Below are experts of layer 4 (counted from 0) of a mixture-of-experts language model. Rows are named router (the router's row for the expert), gate (a neuron's input weights, with its number), up (a neuron's input weights, with its number) and show model dimensions 0-127. Each number is 200 + 20 x the weight over its row's rms, rounded and kept within 0 to 999.
After each expert's rows: a language model's description of what the expert responds to. This comes from a sample of Wikipedia text that the model never trained on.

# expert 33
router,210,187,155,166,215,196,205,211,202,216,226,162,165,220,176,189,208,198,186,171,189,177,247,203,217,225,193,236,217,181,218,191,208,215,191,213,212,200,193,234,200,167,208,183,196,209,190,178,173,205,202,188,193,155,199,179,183,215,180,230,191,215,156,210,196,216,212,172,225,220,187,183,186,236,193,205,194,210,174,165,193,159,188,236,221,228,191,234,198,188,200,204,212,190,191,217,162,200,208,179,227,201,200,196,188,190,197,210,168,256,217,216,195,193,199,214,214,168,194,198,237,187,201,215,207,204,213,206
gate5,194,232,211,202,203,202,198,195,186,213,183,193,183,210,195,234,209,194,225,246,180,201,174,206,188,166,206,181,194,205,205,180,220,226,203,170,197,191,237,173,204,187,206,214,186,192,246,218,149,191,197,161,196,238,231,188,191,184,195,215,182,184,204,211,183,222,190,185,221,161,195,209,156,185,177,204,188,192,197,216,195,210,182,199,196,162,205,176,203,231,213,163,192,205,202,179,192,184,186,226,224,238,178,217,188,199,204,196,215,163,191,220,214,208,211,168,218,194,142,186,225,193,222,181,209,208,217,231
up5,199,172,207,217,219,198,217,193,209,176,172,226,214,185,174,221,191,187,188,172,194,185,183,180,210,193,200,222,240,206,227,169,203,184,167,235,216,190,219,212,183,238,178,213,186,197,211,215,230,224,164,179,190,197,181,218,181,175,177,217,179,197,226,190,206,204,194,216,161,211,210,223,201,177,181,189,196,210,213,233,198,211,215,232,204,225,199,165,168,165,183,225,195,200,210,198,210,226,218,206,223,210,193,226,177,252,194,185,162,193,196,185,162,189,206,193,199,220,238,237,180,229,196,196,185,195,220,183
What it handles: Sentence and line ends. Periods, closing brackets and quotes, and line breaks ending sentences, table rows and list items, plus leading spaces in match-report lines.

# expert 24
router,175,212,184,202,194,179,236,192,229,193,184,158,195,248,172,231,186,222,197,192,190,164,211,201,190,231,211,216,205,165,201,170,167,225,195,221,201,169,218,217,218,208,215,182,243,221,189,185,198,177,175,174,195,188,200,183,195,187,211,212,187,203,186,202,226,212,206,187,218,155,182,195,160,223,189,198,152,224,209,184,215,200,199,202,210,201,205,202,202,221,171,204,196,194,198,181,177,185,236,206,191,196,199,196,171,216,212,186,175,202,195,196,251,201,243,222,189,190,188,192,205,199,186,195,243,228,194,234
gate1,222,231,206,188,169,204,184,188,203,203,200,216,165,205,186,191,173,166,201,187,226,207,187,210,196,205,199,195,189,182,217,223,211,199,164,178,220,176,227,213,185,174,217,192,233,175,192,225,222,213,190,192,178,222,206,202,225,212,208,204,219,190,211,159,174,170,189,224,183,244,160,194,185,152,212,219,200,200,195,198,230,197,176,232,241,198,230,205,232,215,178,185,224,232,203,201,196,180,201,182,192,165,200,190,206,200,197,186,191,209,178,241,220,176,189,172,208,188,212,147,204,170,201,209,194,222,191,215
up1,182,183,188,211,215,191,178,178,193,196,173,190,217,190,214,224,207,197,184,174,173,202,195,206,207,187,219,220,216,231,197,221,202,200,204,207,222,212,206,215,208,208,170,217,185,202,206,182,224,156,207,205,221,203,207,238,181,212,217,255,198,203,169,197,171,196,210,203,206,185,229,214,236,188,183,230,233,181,202,210,193,205,205,198,150,216,194,185,182,160,231,218,209,153,216,214,224,196,163,206,189,228,189,238,207,224,192,196,201,179,193,165,160,204,195,201,232,180,189,217,200,219,238,209,206,154,223,198
What it handles: Table cell separators. Pipe separators and cell starts in wiki tables, especially after season years in football career stats, such as 2015–16 |.

# expert 23
router,195,210,211,202,207,163,224,179,178,161,217,203,194,265,174,194,180,211,200,196,187,164,224,228,180,245,191,220,204,167,202,191,182,192,190,239,208,188,208,242,217,204,208,191,196,203,182,205,150,216,204,203,179,192,189,179,185,199,199,187,141,177,173,209,202,210,211,205,193,192,206,165,182,228,197,216,217,189,208,164,173,189,177,236,206,222,203,201,211,194,181,201,194,180,199,205,181,173,209,219,201,205,197,190,166,200,211,183,189,213,211,215,209,197,210,199,222,171,184,212,241,215,177,176,211,189,192,244
gate0,192,186,210,176,217,215,205,183,236,201,206,195,220,216,178,184,198,208,182,156,175,195,190,207,197,185,205,218,218,207,205,202,230,184,227,170,206,225,178,212,214,227,214,195,192,209,191,218,213,200,173,180,201,203,207,180,193,213,214,192,202,190,195,213,155,202,192,204,227,238,228,224,179,216,204,189,213,207,219,166,246,211,178,238,218,219,189,251,211,186,215,205,177,197,226,227,236,169,228,183,225,232,196,217,186,219,217,194,170,234,220,183,210,198,178,211,212,194,240,196,212,230,237,183,212,199,169,227
up0,185,204,207,226,207,215,178,197,162,204,191,211,206,178,209,231,237,180,165,170,219,242,203,219,234,184,200,188,194,228,186,218,232,213,156,201,177,206,203,193,215,243,184,232,199,191,201,245,221,214,195,173,223,206,226,224,223,217,206,215,192,209,179,203,177,192,214,203,204,185,231,210,181,215,222,196,188,199,183,213,207,187,194,188,152,194,213,191,188,191,210,159,179,184,221,204,230,194,185,212,168,186,177,203,218,220,230,231,227,161,202,184,184,168,210,214,206,197,228,200,190,191,239,178,193,199,195,195
What it handles: Verbs after subject names. Auxiliary and main verbs right after a person's name or other subject noun, such as was, had, became, is, died.

# expert 48
router,184,209,168,173,193,183,199,238,199,179,200,202,203,245,203,181,193,233,167,204,183,203,214,239,192,229,216,216,204,173,207,207,166,220,193,231,244,200,195,205,243,186,206,202,237,210,154,203,159,198,189,205,178,170,167,184,203,186,188,197,197,189,180,200,225,196,218,229,199,193,182,168,192,218,171,166,197,175,223,199,218,170,229,212,192,208,196,208,232,230,195,211,175,212,169,190,199,190,228,198,216,210,187,188,160,214,214,182,223,212,210,194,214,193,200,208,235,166,177,203,204,182,193,212,194,204,200,226
gate5,226,233,199,195,226,213,175,168,143,200,224,191,213,186,239,196,186,196,192,189,178,220,235,207,185,190,210,240,192,205,223,222,221,193,189,201,223,211,200,185,221,189,186,199,205,230,163,204,173,179,181,173,196,188,179,193,191,186,182,197,225,201,197,202,218,178,200,198,203,165,206,228,204,178,217,204,216,206,249,208,211,206,210,208,194,205,186,211,166,178,233,217,209,164,204,184,220,166,219,193,235,181,193,200,215,236,230,203,190,190,184,187,187,199,167,189,219,198,179,146,170,182,171,201,187,177,205,178
up5,162,198,206,209,191,183,207,199,209,202,162,179,191,220,194,189,194,205,197,210,163,184,180,222,222,179,183,248,221,162,229,150,181,167,203,206,205,199,189,215,225,230,197,198,218,157,225,196,216,188,208,172,191,198,219,174,178,224,206,229,187,183,202,204,193,200,202,183,218,210,215,178,184,207,187,218,221,234,170,210,174,227,189,169,206,214,196,220,192,172,171,221,182,215,202,191,201,250,213,221,189,221,198,219,197,162,222,169,191,208,191,207,209,227,232,188,210,186,176,203,207,187,191,181,245,211,222,195
What it handles: Acronym capital letters. Capital letters inside acronyms and call signs, such as WNA-O, AR-IA, NA-S-CAR, plus proper-noun heads like Airport, Academy.

# expert 6
router,173,175,193,172,221,166,178,186,175,180,193,181,213,269,201,199,183,208,189,168,190,202,204,226,181,232,198,241,189,186,208,175,187,207,210,229,243,195,208,220,232,197,224,203,233,213,186,205,186,205,205,170,193,213,195,184,192,224,226,218,177,180,193,176,218,228,185,189,207,215,195,179,205,203,200,206,194,173,215,211,157,186,194,210,192,180,227,197,226,165,214,202,183,195,189,212,171,211,197,195,228,202,213,185,160,227,216,170,190,205,221,215,202,207,210,190,192,173,155,192,202,206,218,179,234,189,209,236
gate0,190,196,190,194,196,186,174,204,209,198,221,247,185,223,202,226,202,208,211,206,208,187,185,160,206,202,237,197,224,204,193,208,194,215,215,149,199,187,198,198,207,211,211,148,198,244,234,178,173,193,234,192,173,183,200,197,177,198,176,196,210,229,181,194,194,227,221,215,245,236,198,177,187,229,211,175,205,176,191,187,200,172,188,218,191,207,185,175,215,190,199,188,217,233,215,199,218,189,197,143,173,199,216,190,185,192,173,198,206,217,235,182,193,213,191,187,199,200,236,204,188,228,188,171,236,231,194,217
up0,222,189,211,222,211,211,169,196,176,223,192,210,182,160,241,218,226,195,192,209,201,241,181,204,224,165,196,201,203,220,194,227,258,180,183,206,173,203,184,154,204,206,190,223,232,166,185,218,194,219,174,199,174,225,226,169,220,216,190,215,214,205,218,210,173,183,213,198,186,222,198,193,205,209,202,207,202,214,199,220,189,201,162,188,190,207,193,169,184,202,180,187,222,202,216,168,221,207,184,230,193,221,183,186,206,175,220,229,217,184,186,169,202,229,240,182,179,175,201,214,178,216,226,169,201,197,215,219
What it handles: Country and nationality names. Country, nationality and city-name tokens such as British, Chinese, York, Saudi Arab-ia, plus foreign-name pieces and some digits.

# expert 11
router,166,192,202,163,220,173,221,195,188,177,215,202,227,250,205,188,195,202,195,177,187,171,212,231,204,248,208,242,204,185,220,195,159,242,203,221,232,194,216,200,233,195,216,216,225,211,181,212,163,210,189,180,210,182,207,190,191,198,208,199,188,209,168,202,225,208,224,199,213,210,209,167,182,213,190,212,180,181,215,203,191,189,213,226,195,209,207,198,231,187,194,217,173,199,200,212,179,204,223,203,217,204,194,180,147,203,225,187,197,216,226,199,204,202,214,202,204,174,153,197,242,212,199,166,236,178,190,229
gate0,193,177,179,201,187,179,202,212,182,208,203,163,242,203,201,205,218,249,234,198,195,198,196,167,176,205,188,211,190,209,212,198,175,196,194,187,180,218,203,193,214,162,181,200,200,221,212,204,234,191,227,177,177,172,193,210,226,210,209,180,217,203,181,240,207,225,196,182,220,215,182,197,225,190,238,183,213,188,214,193,182,188,224,218,240,164,231,184,200,211,226,199,185,198,192,222,206,211,190,192,174,217,234,207,212,173,236,203,194,193,226,223,164,170,218,193,181,193,157,190,178,189,192,191,257,178,224,194
up0,208,200,212,195,230,229,188,206,169,222,190,228,205,171,208,214,253,223,216,192,182,198,221,229,218,210,219,217,198,233,228,238,221,187,186,202,191,216,192,195,195,228,189,205,229,175,208,199,217,173,231,186,198,198,231,207,217,212,210,207,198,191,215,218,209,205,239,211,209,223,202,223,208,193,195,213,202,220,213,177,183,181,233,191,214,225,181,191,183,202,223,231,220,188,200,198,172,215,218,190,183,220,182,216,222,181,237,197,219,201,211,159,161,185,245,219,158,158,218,195,176,172,175,212,194,218,181,210
What it handles: Country and place names. Names of countries, states and cities and their adjectives, often after of, in, New or United, such as York, France, California, British.

# expert 15
router,174,195,170,183,211,172,218,197,243,203,202,153,182,225,212,195,190,219,196,173,192,190,223,179,207,193,199,186,222,184,189,198,189,206,224,207,204,194,174,197,221,177,225,181,183,203,154,207,205,165,217,210,210,200,176,192,184,208,209,179,204,164,192,188,232,200,198,199,233,183,186,187,177,200,192,184,192,168,193,162,213,186,202,217,258,226,203,200,250,211,203,231,205,164,194,194,169,217,217,173,192,177,230,200,177,166,207,175,218,224,220,227,233,185,189,176,233,178,186,196,209,199,194,196,209,200,192,179
gate0,187,195,199,216,188,184,223,182,199,195,186,212,201,192,187,218,191,240,187,172,197,224,276,172,194,152,174,186,214,173,232,198,167,195,225,201,175,214,216,214,230,219,206,191,156,177,206,206,216,213,211,214,218,208,168,174,191,182,207,216,220,206,175,196,178,194,192,231,210,186,193,212,213,216,215,224,180,161,208,211,241,186,192,209,217,193,205,184,198,182,232,185,218,176,231,226,168,226,196,208,206,220,183,176,197,178,181,226,198,185,194,163,204,185,226,209,233,207,199,214,173,197,223,196,192,204,187,201
up0,212,171,185,220,202,203,184,200,219,194,198,217,216,204,154,181,194,140,175,215,214,216,170,228,193,209,202,175,196,198,196,205,213,191,192,194,206,200,240,238,161,191,175,225,211,244,198,212,204,194,203,187,183,218,220,206,225,233,199,218,184,231,217,210,196,205,172,175,217,229,197,187,197,185,172,224,216,211,204,202,225,211,246,203,200,247,211,189,183,211,149,196,160,231,207,196,215,189,216,211,200,187,175,210,192,211,192,197,202,202,217,227,217,211,187,224,182,221,241,204,208,206,176,204,176,220,208,234
What it handles: Mid-word letter pairs. Short two-letter fragments inside words just after an opening letter or capital, e.g. D-ir-ty, d-or-id, Elisab-et-h.

# expert 55
router,179,188,163,162,231,191,177,225,240,170,200,187,181,250,202,190,158,246,198,165,211,194,219,187,209,202,220,224,197,169,191,173,184,207,209,221,210,187,191,204,200,163,195,187,209,190,182,177,203,197,201,207,175,207,192,198,215,227,207,203,208,174,195,167,238,216,213,234,190,161,185,183,178,211,183,193,170,173,205,215,195,169,190,240,201,224,207,185,234,193,198,187,222,205,197,214,200,212,208,193,212,186,222,189,148,169,224,201,188,211,236,208,204,206,203,189,190,213,197,180,196,172,207,202,177,195,173,190
gate0,186,178,198,196,215,206,210,221,229,187,257,185,202,216,188,214,214,191,198,205,193,175,179,224,190,166,193,216,196,226,200,153,200,202,242,214,198,194,212,186,228,203,208,196,188,206,221,175,225,202,158,202,197,207,199,162,195,173,204,195,223,196,196,241,196,218,193,167,189,239,182,195,225,205,206,202,170,166,244,214,187,175,197,247,185,199,212,212,191,217,207,183,189,221,201,249,206,205,229,184,203,227,202,212,191,198,197,193,188,197,196,180,221,197,193,208,181,234,191,273,222,198,203,204,196,219,197,215
up0,200,222,194,190,195,168,166,174,190,227,169,177,211,205,190,191,217,169,197,201,172,204,228,202,200,173,214,201,230,170,210,240,205,214,162,190,251,207,206,223,186,192,184,201,216,215,211,225,182,209,203,202,206,211,225,215,186,223,173,195,182,201,209,207,200,142,203,198,214,198,204,219,168,185,198,230,237,226,153,184,201,233,196,185,197,201,205,180,203,172,167,226,199,161,205,151,199,196,196,219,216,183,202,189,234,218,218,200,232,186,207,214,193,221,206,174,218,175,188,202,203,222,210,166,216,181,196,190
What it handles: Mid-word pieces and digits. Inner word fragments and digits inside numbers, years and table values, such as fort-iet-h, polic-em-en, "1" in 1676, 55.90.

# expert 31
router,200,198,202,194,188,168,218,202,229,187,181,189,215,218,164,148,180,206,189,175,180,168,195,190,146,210,215,197,209,195,215,188,180,226,231,198,220,180,185,179,210,162,239,168,209,204,178,187,183,186,196,196,168,216,208,180,196,199,207,219,215,195,189,228,204,204,201,233,205,200,182,193,160,231,180,180,186,203,219,178,233,183,211,222,200,208,212,231,240,213,236,217,165,195,195,219,179,159,217,203,213,205,225,206,202,194,217,155,197,203,225,194,204,217,178,199,198,216,181,182,204,231,171,222,206,214,189,193
gate0,193,236,191,198,189,181,181,182,204,206,206,219,157,200,175,183,198,192,188,215,191,211,210,194,208,165,157,200,219,228,170,187,207,204,188,194,221,197,223,227,218,240,176,184,189,205,232,198,197,227,159,169,239,191,200,224,215,195,203,186,191,174,196,154,206,208,193,223,172,207,200,196,215,157,199,155,224,247,191,199,204,219,203,216,206,241,202,160,198,177,180,235,220,241,210,190,210,171,188,192,191,202,177,195,193,172,207,202,196,193,179,182,208,202,203,194,241,205,186,192,221,199,207,199,197,162,203,204
up0,191,180,228,231,197,206,182,210,183,186,181,182,217,201,210,234,211,210,196,197,210,211,168,217,232,212,206,184,203,176,242,178,198,181,203,201,199,175,211,182,228,195,178,238,201,189,174,245,184,172,231,213,179,222,185,210,193,180,211,191,192,221,175,238,190,190,185,202,192,193,202,186,171,206,201,212,172,210,234,169,225,178,220,202,171,175,212,194,225,213,189,150,181,185,237,199,205,220,216,227,203,196,230,230,189,201,189,207,209,201,177,228,212,213,176,212,153,225,206,204,204,219,174,202,176,246,209,193
What it handles: Prepositions after nouns. Function words linking a noun to its complement, mostly "of", also to, with, from, including, been, as in "one of", "much of".

# expert 18
router,170,178,191,172,221,149,185,234,245,190,226,209,189,254,209,165,216,213,220,187,190,181,222,185,183,188,214,176,211,176,217,207,203,223,231,221,207,196,191,205,207,217,184,186,219,216,167,177,197,182,203,204,189,196,187,233,194,210,208,181,207,156,194,203,226,197,181,222,190,206,171,210,187,225,189,226,184,171,208,200,209,183,221,229,197,244,194,194,252,225,195,192,207,194,192,210,169,212,192,229,214,196,213,179,154,180,204,197,184,222,203,201,207,237,216,170,196,170,180,207,191,215,203,206,201,192,202,183
gate1,195,187,190,161,211,201,198,190,179,158,241,224,225,188,198,202,201,219,186,176,183,196,181,208,210,205,189,161,226,220,210,199,221,194,206,174,199,247,181,184,217,167,227,203,172,211,168,211,214,225,197,200,185,203,235,217,239,206,181,247,249,221,207,193,202,196,221,236,180,220,208,174,197,192,194,208,245,219,172,185,197,223,202,226,212,190,213,205,174,235,210,202,242,209,210,183,193,198,216,203,201,223,225,187,193,170,182,193,215,177,207,177,200,225,200,195,209,192,211,201,195,216,200,204,191,241,227,218
up1,209,208,218,239,181,189,224,210,181,217,148,197,193,201,171,238,169,207,195,216,164,220,194,227,202,205,205,201,197,198,201,207,206,180,192,215,198,196,208,202,224,229,182,200,218,185,235,202,210,195,203,171,199,208,189,195,192,208,247,184,171,228,185,179,153,200,143,185,201,202,203,180,217,216,196,208,198,234,178,224,214,221,196,186,183,184,238,219,165,187,203,196,173,195,211,197,210,200,179,195,210,231,204,225,194,236,181,169,201,221,172,186,204,187,206,173,174,230,212,236,181,206,214,160,215,171,207,188
What it handles: Word-initial fragments. Short subword pieces right after a capital letter or word start, such as O-il, O-mon-ia, Ch-ron-icle, plus middle digits in long numbers.

# expert 29
router,185,187,163,179,216,177,192,206,230,192,191,175,202,238,208,154,198,202,200,156,189,176,201,194,195,199,198,189,218,170,214,199,189,247,229,211,189,189,204,219,193,202,224,160,232,200,161,192,205,157,214,211,199,200,167,219,219,212,210,175,203,153,186,203,231,193,156,229,224,187,168,218,177,238,195,205,208,175,194,199,217,205,217,214,235,204,171,204,252,226,190,204,205,197,198,192,186,187,197,206,213,187,223,202,184,185,218,186,203,231,218,208,214,212,215,199,212,168,175,189,211,217,199,207,222,191,190,195
gate0,191,209,201,189,171,191,166,229,203,185,203,212,206,201,228,221,167,237,186,211,197,169,187,180,210,216,227,194,197,179,167,200,223,184,182,224,174,219,199,166,213,188,188,172,207,165,198,217,202,219,194,204,195,245,201,235,202,195,240,200,222,202,174,195,195,207,207,235,168,193,206,211,209,240,209,201,202,195,207,212,209,199,211,178,188,200,239,192,231,193,179,188,179,175,192,201,206,184,223,222,216,230,176,214,175,181,176,209,194,215,194,214,171,159,188,170,191,193,190,188,155,152,205,239,168,196,188,185
up0,185,221,206,217,165,210,211,193,184,219,211,204,213,196,213,209,212,222,175,215,200,217,222,224,207,191,216,196,189,240,224,202,201,192,193,174,183,212,226,187,202,238,194,218,239,170,198,232,191,184,233,215,194,189,178,221,197,243,170,187,174,200,202,200,187,173,202,229,217,195,228,189,181,183,245,197,204,213,197,227,191,207,170,191,175,176,174,188,162,205,219,215,182,193,194,186,206,192,206,220,230,217,201,200,185,242,244,223,190,185,180,171,206,172,216,213,215,208,180,214,193,229,230,194,231,149,221,194
What it handles: Word-initial inner pieces. Second pieces of words split after a first letter or short prefix, such as E-spec-ially, E-mer-gency, unp-op-ular, acc-um-ulate, plus year digits.

# expert 35
router,185,178,198,193,219,176,201,193,221,171,191,196,175,240,161,172,183,227,183,201,189,194,214,193,174,187,185,183,218,152,224,186,162,209,202,185,204,220,179,188,213,199,209,208,222,206,190,189,191,194,221,193,184,175,207,192,199,186,181,224,178,146,173,224,225,209,197,200,221,181,196,204,191,212,201,162,179,185,209,175,208,163,196,209,203,211,201,221,196,222,215,209,176,185,203,198,148,220,240,203,202,207,180,200,143,203,205,169,206,228,226,207,213,244,207,209,183,171,192,180,200,192,181,215,223,222,198,227
gate0,193,211,186,157,182,185,175,173,197,190,182,169,228,208,227,205,211,183,231,198,236,193,220,196,182,236,214,208,220,203,205,213,199,174,226,182,201,201,181,191,236,183,219,215,217,177,216,187,199,179,216,179,199,211,216,172,178,199,220,246,186,215,230,237,212,235,204,206,202,192,187,185,205,189,213,201,195,175,186,180,215,227,197,201,181,176,168,184,204,211,193,173,216,201,161,211,164,199,196,195,209,201,226,200,195,193,214,240,232,223,185,182,158,191,230,186,203,161,171,211,228,202,167,214,166,213,223,214
up0,215,201,237,220,193,223,210,203,193,218,194,227,201,187,198,219,208,175,201,207,161,202,187,227,173,184,193,201,175,203,176,244,231,201,203,211,186,168,247,202,203,214,179,184,173,192,207,168,208,167,175,192,175,201,192,203,219,213,205,173,177,219,206,186,194,143,173,187,179,194,188,165,241,196,176,192,211,208,225,241,202,188,225,162,240,202,197,200,184,209,162,206,198,204,183,201,215,198,184,149,202,213,207,183,232,213,190,163,214,194,202,202,191,193,181,187,195,203,207,240,187,189,206,184,209,195,170,196
What it handles: Sports table separators. Pipe and semicolon separators between cells in sports standings and statistics tables, such as league columns Pld, W, D, L, GF.

# expert 61
router,166,207,187,163,200,201,208,217,212,162,209,174,174,236,190,197,176,212,217,209,197,186,245,218,198,232,215,229,218,194,202,185,191,232,189,211,232,173,207,215,216,189,240,175,251,201,177,183,173,180,179,187,220,174,173,213,182,243,172,216,206,194,171,203,244,224,227,214,223,190,190,175,193,218,202,197,162,178,188,197,191,198,228,206,214,222,186,207,225,182,185,229,196,187,189,192,187,192,224,186,201,194,208,187,158,188,228,176,211,231,204,217,190,205,197,211,204,186,183,192,212,202,164,201,214,194,209,208
gate0,202,195,196,173,207,184,160,231,189,220,217,200,171,207,191,222,222,213,189,182,161,177,185,196,220,169,209,241,171,182,219,230,193,197,242,225,177,218,178,211,217,191,181,224,212,197,176,196,200,210,211,150,192,177,216,210,198,208,176,213,216,198,172,158,209,208,168,212,197,179,165,190,189,187,207,193,171,213,213,217,212,169,174,182,206,220,210,196,165,199,232,157,228,189,198,217,196,183,183,180,194,231,174,202,179,212,228,246,212,187,202,174,211,167,188,222,180,194,197,192,193,185,211,191,196,191,204,191
up0,211,193,225,164,181,211,177,224,202,182,194,180,198,189,183,181,195,168,226,189,189,180,207,195,182,198,213,225,202,192,189,207,207,229,169,214,220,176,191,233,204,202,193,192,217,211,219,187,198,162,240,195,177,235,211,162,228,185,207,197,197,214,221,199,191,199,197,163,211,205,191,176,194,181,205,210,181,225,200,187,139,161,201,198,203,173,201,216,189,189,187,204,157,165,206,178,162,225,191,204,200,174,182,192,234,198,219,194,193,214,228,190,192,209,225,176,180,191,229,211,241,164,188,195,164,216,166,193
What it handles: Capitalized name starts. Capital letters and given names starting personal or proper names after commas, "by" or job titles, such as William, St-ephan, Jean.

# expert 40
router,175,182,189,190,234,197,195,211,179,158,223,191,206,279,182,186,193,219,202,169,192,204,246,220,194,227,203,219,193,175,190,181,167,220,212,200,193,199,211,206,209,174,195,186,233,203,181,194,187,205,214,213,194,194,221,188,204,197,212,208,160,197,188,202,219,216,201,211,239,221,206,191,176,218,161,168,196,205,181,182,197,181,212,223,196,222,197,214,215,209,195,204,171,198,173,194,159,193,224,194,198,196,176,196,132,204,219,178,210,208,223,201,229,226,192,193,184,171,174,202,218,204,199,190,222,193,172,219
gate1,185,174,174,184,202,206,168,199,216,221,223,181,208,220,214,179,200,222,200,225,239,211,196,190,188,214,177,200,160,181,260,193,220,172,200,206,202,199,153,212,186,169,180,204,219,197,190,208,190,193,233,191,226,175,215,148,215,206,201,232,207,165,196,209,207,207,191,202,215,206,171,222,200,242,192,186,217,198,215,194,212,178,212,210,192,198,237,229,205,199,181,203,162,234,184,198,185,224,202,194,196,194,198,184,179,190,222,200,198,186,203,206,198,223,180,170,202,207,135,214,239,186,186,209,208,210,229,209
up1,171,218,194,190,159,238,168,194,189,211,193,226,242,163,225,232,190,184,213,183,210,214,235,208,201,208,212,178,191,191,209,175,212,174,189,213,181,201,178,198,215,220,194,200,188,172,214,177,205,211,219,192,223,166,203,197,220,212,212,234,170,212,198,174,202,189,229,187,166,194,224,193,241,206,185,193,220,224,199,188,218,172,247,179,183,237,204,172,193,175,200,181,199,218,210,187,182,182,223,211,189,185,181,224,207,210,182,201,223,186,200,193,147,219,206,216,197,200,212,204,216,227,219,182,161,228,178,192
What it handles: Numbers in sports tables. Numeric cells and spaces in pipe-delimited tables, especially league standings with wins, draws, losses and points, such as | 2 | 6 |.

# expert 34
router,193,192,178,164,230,176,201,175,201,165,212,186,177,233,174,164,201,183,203,178,183,159,238,238,214,223,196,233,210,170,220,208,186,235,175,221,235,178,182,224,192,173,217,210,199,211,189,176,160,211,206,202,167,170,162,174,199,197,194,219,164,189,172,215,204,198,223,189,192,210,182,173,193,194,174,198,185,191,198,179,192,197,209,203,190,208,183,215,211,185,194,231,214,209,192,187,195,184,230,213,195,190,207,184,176,183,216,185,199,230,215,219,214,216,182,189,218,151,200,171,232,203,173,183,195,214,200,204
gate0,248,204,198,186,201,189,175,205,243,208,177,192,185,198,196,165,220,158,185,186,182,184,206,198,204,186,169,215,232,172,206,189,220,201,230,173,185,185,192,204,186,198,205,179,210,211,225,186,190,174,219,228,175,218,201,158,179,224,187,207,203,198,202,249,209,199,178,182,194,210,144,160,181,191,201,166,174,183,200,211,200,181,200,198,212,182,185,209,188,197,191,180,175,209,174,222,170,229,221,173,199,161,187,165,210,195,233,207,198,207,198,222,189,229,191,182,184,188,199,174,212,184,174,200,198,234,220,193
up0,175,165,192,212,168,201,218,177,165,183,212,207,195,203,203,206,182,201,240,228,206,217,202,247,202,158,198,233,213,207,175,212,181,196,224,200,237,195,225,190,224,233,203,215,196,225,229,188,187,213,189,205,203,229,192,228,190,206,152,208,213,217,201,218,228,185,190,219,216,156,219,205,224,208,200,204,189,193,188,208,166,204,188,182,193,225,130,221,201,189,196,240,213,215,227,201,191,180,189,210,199,215,202,210,195,209,159,181,206,192,202,201,205,193,214,147,199,206,207,199,219,194,197,176,221,218,191,220
What it handles: Sentence-ending periods. Sentence-final periods, often before a new sentence or line break, plus decimal points in coordinates and numbers, and table row ends.

# expert 38
router,192,181,178,189,227,184,239,188,202,156,197,192,207,254,209,191,219,202,250,179,193,211,209,205,197,258,218,209,217,187,209,195,161,222,179,236,235,175,205,243,219,165,181,227,212,207,177,212,161,213,208,201,174,203,216,217,182,191,207,218,191,206,189,192,216,219,210,219,198,200,197,193,206,216,181,176,211,204,204,182,202,189,184,208,174,209,209,213,226,197,201,225,198,197,160,193,181,212,199,206,203,203,212,209,125,228,229,180,207,210,203,219,208,213,194,204,212,186,182,210,213,216,172,209,180,197,191,224
gate0,212,189,207,187,223,199,182,218,210,170,175,214,183,196,199,200,176,214,216,194,194,197,201,187,217,192,227,187,187,222,193,199,221,186,194,201,196,249,204,199,198,176,187,229,183,207,204,198,199,230,166,212,191,198,190,202,189,159,222,237,186,206,171,199,218,179,174,226,188,210,207,207,179,187,195,169,188,206,157,188,223,232,187,186,184,200,221,178,159,210,163,181,190,210,155,197,183,199,207,200,203,229,230,180,214,215,207,205,200,188,202,202,189,194,231,216,199,206,221,250,166,187,159,171,183,269,220,207
up0,194,164,191,189,169,203,181,198,218,217,181,197,188,180,202,194,199,206,171,175,225,216,204,181,204,188,199,234,193,170,192,215,180,184,214,230,181,193,175,218,201,207,209,171,210,193,195,181,200,197,227,183,228,180,193,186,211,234,213,209,201,196,193,190,208,243,206,182,209,224,201,209,207,187,209,228,241,209,198,213,194,169,223,210,203,219,158,220,226,205,185,213,182,175,218,181,232,216,216,179,203,174,185,236,201,196,189,185,250,215,233,215,176,188,163,202,189,181,196,176,204,245,216,215,228,163,180,147
What it handles: Plural and noun endings. Plural and noun suffixes and abbreviation pieces in names and lists, such as Carn|ages, Gr|ades, Dr.S, groups, duties.

# expert 36
router,207,208,176,186,210,171,217,201,244,197,240,183,202,236,181,198,188,181,199,197,186,172,236,221,200,201,204,227,211,193,230,187,170,231,204,182,217,154,192,206,209,191,219,182,209,228,168,190,162,216,203,202,192,197,190,165,177,242,216,166,229,180,185,205,227,190,213,186,193,180,191,183,196,213,165,188,181,168,214,166,219,203,204,212,222,220,163,219,215,221,204,190,229,197,208,189,180,190,199,188,236,204,198,170,188,164,205,184,187,209,197,207,212,210,193,178,199,167,195,223,214,206,161,181,213,181,189,232
gate0,190,177,242,193,188,165,166,216,186,194,194,186,216,204,186,208,224,206,207,191,218,166,194,193,225,195,208,198,212,207,180,214,171,232,221,209,228,168,164,200,137,198,192,148,179,185,221,212,200,193,210,240,211,197,224,203,212,231,215,198,196,195,221,206,207,178,197,183,221,176,197,188,200,189,221,212,207,161,187,192,161,204,192,211,210,201,186,224,192,189,201,217,199,172,196,204,239,181,182,162,228,213,247,188,202,200,199,223,230,196,207,206,186,216,192,186,193,174,167,195,223,179,197,188,219,164,233,210
up0,207,232,172,187,182,186,222,187,193,194,208,205,202,201,214,202,208,194,196,189,159,207,208,218,206,216,185,215,132,187,196,198,218,195,181,196,142,241,206,196,247,230,198,215,182,219,223,197,227,220,212,196,216,218,201,203,196,225,221,195,187,189,177,185,173,224,206,187,192,209,222,198,231,229,183,170,219,206,186,241,205,220,225,187,193,227,214,150,210,206,196,186,211,173,221,180,188,229,205,234,175,204,173,196,224,220,209,218,235,179,179,210,181,199,191,206,191,224,213,191,208,200,230,188,186,212,180,171
What it handles: Quotes and clause punctuation. Opening quotation marks after colons or said, commas, periods before paragraph breaks, and sentence-starting pronouns like He, there, It.